python train.py --num_hidden_layers=14 --hidden_size=192 --n_experts=32 --experts_per_token=2 --d_expert=144 --d_shared_expert=0 --hidden_act="swiglu" --moe_layers=[0, 1, 2, 3, 4, 5, 6, 7, 8, 9, 10, 11, 12, 13] --router_score="sigmoid" --normalize_top_k=true --routed_scale=1.0 --balance_loss=0.000128 --balance_bias=true --init_std_router=0.021 --lr_router=0.000842 --num_attention_heads=2 --num_key_value_heads=2 --head_dim=96 --vocab_size=8192 --norm="rmsnorm" --norm_place="pre" --norm_eps=1e-06 --positions="rope" --rope_theta=10000.0 --rope_fraction=0.5 --qk_norm=false --attn_scale=0.102 --tie_word_embeddings=false --parallel_block=false --init="normal" --init_std_qkv=0.0292 --init_std_o=0.0292 --init_std_up=0.0292 --init_std_down=0.0 --optimizer="muon" --learning_rate=0.00205 --lr_mult_o=1.5 --lr_mult_up=0.679 --beta1=0.93 --lr_head=0.0143 --max_grad_norm=1.0 --warmup_steps=200 --schedule="wsd" --decay_fraction=0.57 --decay_shape="pow" --final_lr_fraction=0.0 --batch_tokens=131072 --max_seq_len=512 --doc_mask=true --train_tokens=453400000 --max_steps=3460 --dataset="wikipedia_en"
Below are experts of layer 11 (counted from 0) of a mixture-of-experts language model. Rows are named router (the router's row for the expert), gate (a neuron's input weights, with its number), up (a neuron's input weights, with its number), down (a neuron's output weights, with its number) and show model dimensions 144-191. Each number is 128 + 32 x the weight over its row's rms, rounded and kept within 0 to 255. Numbers have three digits each.
After each expert's rows: a language model's description of what the expert responds to. This comes from a sample of Wikipedia text that the model never trained on.

# expert 29
router:115135166124130165179077116064162095136129118112090138151130102134053112155149176139165167126125201127142150058149115157135122183133078134105118
gate0:104122093093216107163120125186134114174084166102130104109173156194202158090200152110155108130098084148181102101056125075118113174086131150122094
up0:093141122077160116135152107175135126135091179169117106043081113110100171141086087138110081070146101154164139122128138130110140166179178135081062
down0:137228155116141095086146098062103073157134147150144105157109149151150109132101049178136101135154106156106159116149093182106108134184116106093070
What it handles: First names and surname fragments of people, such as Thomas, James, Peter, -son, -ton, -th, plus other name-internal pieces.

# expert 8
router:063147156115121182132131114130160103165138089131011160147116114195110159123127130127171176119138156068135202114120068129107114191185135115125184
gate2:164137171105099121123116113181136170079175143098080119140086164169154170126114109180201099055233111134134129096114105135152128154113135143149096
up2:126136125135129149134086095110121122120071151108163127135144147094108141085085122127118168155131080131127142128127129123137117111239148099121158
down2:118144119136133124116125131119096113120094142208157129100149171129090149104061134104163145113097133169052166161091118114037128071166107119092135
What it handles: Month names and year or day digits in dates, such as July 2020, 1 January 1925, 1848, (2008).

# expert 11
router:103145119107151183161147085094143123141086101119121111185142110149074167157123183092148195115149155104101159106152087172108115132135119156069154
gate2:139074112166122129161129092117120125098116166150110135155146145154157140112143156101124112117074145143153120093060120133142117114124082153064118
up2:103155128064196145135066151152138158134125108130115096092108083105083129117176170076072163146144137100107147142148175124095147131171151143178118
down2:125092125102112101118151121143167134124106123085176148100091106137164080122137138118108194072084111133106096117079134161136075147129093120148116
What it handles: Common nouns or noun-final pieces after the, a, his, its, often before of: film, role, band, company, office, leadership.

# expert 2
router:079126136139137136170104051098155113142086092092117156200111092122085173156105154118132112096170129090102165109152096157137115148163165162141178
gate2:044148158134164162137097070105134103098082073124093149144083119110155141123048132138143112089076077158075126151116145167069113087148160186213134
up2:101117158104140135128160142137135148167093087163106158138143130144175145144117121116146114105036135198121171164089158149134100116159150149144147
down2:188129160104071155124134097061179099139121168131144107150111126114124158110104135096133086093119137142098140099156089126109137150134087151136154
What it handles: Commas, pipes, of, and, in between items in place lists or clauses, as in Alexandria, Egypt; Libya, Iraq and; while.

# expert 9
router:072094176099111119213103119130185163168114090121139166129128107091103169167135148063134178110141157151095141103154138140129178165116172094113141
gate0:090089142089108032177121089113124143152075151122111152131122135139143166151130080079102151110096090164092158171125109179087160130141204064150109
up0:167165127062116129150152127074136104091088124086135093164141106142072143140131170090096111141131109181058124197122137102096158187137123091135160
down0:167132177134129145150111146095157136159175133101126156139129124147137202106118132227126075126130120158145155077102144184131093052134055143132091
What it handles: Pieces of Chinese, Japanese and Indian names and bytes of CJK characters, as in Qi-u Yuhan, Ab-hi-jeet, J-in.

# expert 17
router:117142185120163184140094102087134106146052099143075146095103068129070126170114178135116131133145127131147174108089103147114126155143179075128113
gate0:106085111139157135098080080104140094137147143135113128161119101116083125155125098124121135125172107082121166111126176132115148045027099151066143
up0:110138132134086128112093095102119173122120159156075116092192163128137121156097154130140109094112138151129115120100195164106168108099142097098078
down0:122154083143157131133146163115122089130146149129138148083121203144105123126130115085074125183126170148114134069145066179121116137130118115101163
What it handles: Country, city and foreign-name pieces, often after a comma or of, such as Iraq, Bahrain, Kazakhstan, Japan, Geisenhofer.

# expert 1
router:099150147129128118168149100093157121211126083061149168134165132147086184143138128136147123057118133114097133099144096131129163203110141095097158
gate2:164135096136122133131212117156122136090164120079132140102160075123162154113199139127111117101075158138091123101090166057092069095143185119130156
up2:148155078146067141120167157137138090073203216118122126106079134146150153110110071088205143115142061091152114165106140186071095103131163138168110
down2:111113114058096123143187140108117155144146163064108100093158112131150084144097144165123118097084091120098155105150180120078114144119145149128124
What it handles: Word-final vowel pieces in foreign and taxonomic names, like Latin family and subfamily suffixes and Italian or Romanian surnames: -inae, -ica, -io.

# expert 18
router:149107193140078108140095066139121124155111088098151132126162073152068109142132189098164172110134184126169146077127129129111134153133056107087146
gate0:110095106179130139086149149151125135149170126101085156149158174114134100113206134086203128134146130119123155086128107127132070146184126163167095
up0:114137150112144196128078161078137135124147134139079120131135107178112108068114122129127112114160137111135107090131094127146121137168148135088100
down0:124093132081199149119197116128110159133119165079156135145074077101116101076104138132120115155151156100137137143128133112166146127100126166105136
What it handles: First syllables of proper names in lists and tables, such as Mar, Gar, Ber, Mont, as in Mar-jorie, Gar-rett, Saint.

# expert 27
router:088115176108098163147123099133136103148068111110110113185107140164092163119112165099154124104175116117100098070139122128100142135198146096105142
gate2:113157106140136076152122108140128101170144165165083136082127140147114133161137130170096114030139087083146135119118048093165137119125109063145090
up2:125129105176083089079096112109180130071157137069163095158137086090152132120119156129094111176158130084157128131129134099099142196083152136148160
down2:174167230141149100147132119128159160146117120140109126128111147146120075127095163119073079094096051113143143157121151100161143145131129154137155
What it handles: Individual digits inside years, date ranges and numbers, such as 19-7-2, 2022–202-3, and present in career spans.

# expert 10
router:073144219132138175127100093153152108145113133108114134167127136141054157134105158128147122112150177120071159138157091123148117151144150142136125
gate2:063154156116127127072141135100138090149096100122092137095115115170161147163132199125089089068076192069069139096101091103152148121166109098124119
up2:216104153135106105183100188112151110130164106143189091154104157158079168051141131117175161138152120094143132114082201098138079113141138123082108
down2:103159151095129096109137176089107107122083091150134127123110128120160104105131163162147128136113109081136152143103136085141168172168138161207135
What it handles: Digits and separators in sports stat tables and chart listings, such as appearances, goals, scores, times and track numbers, plus header cells.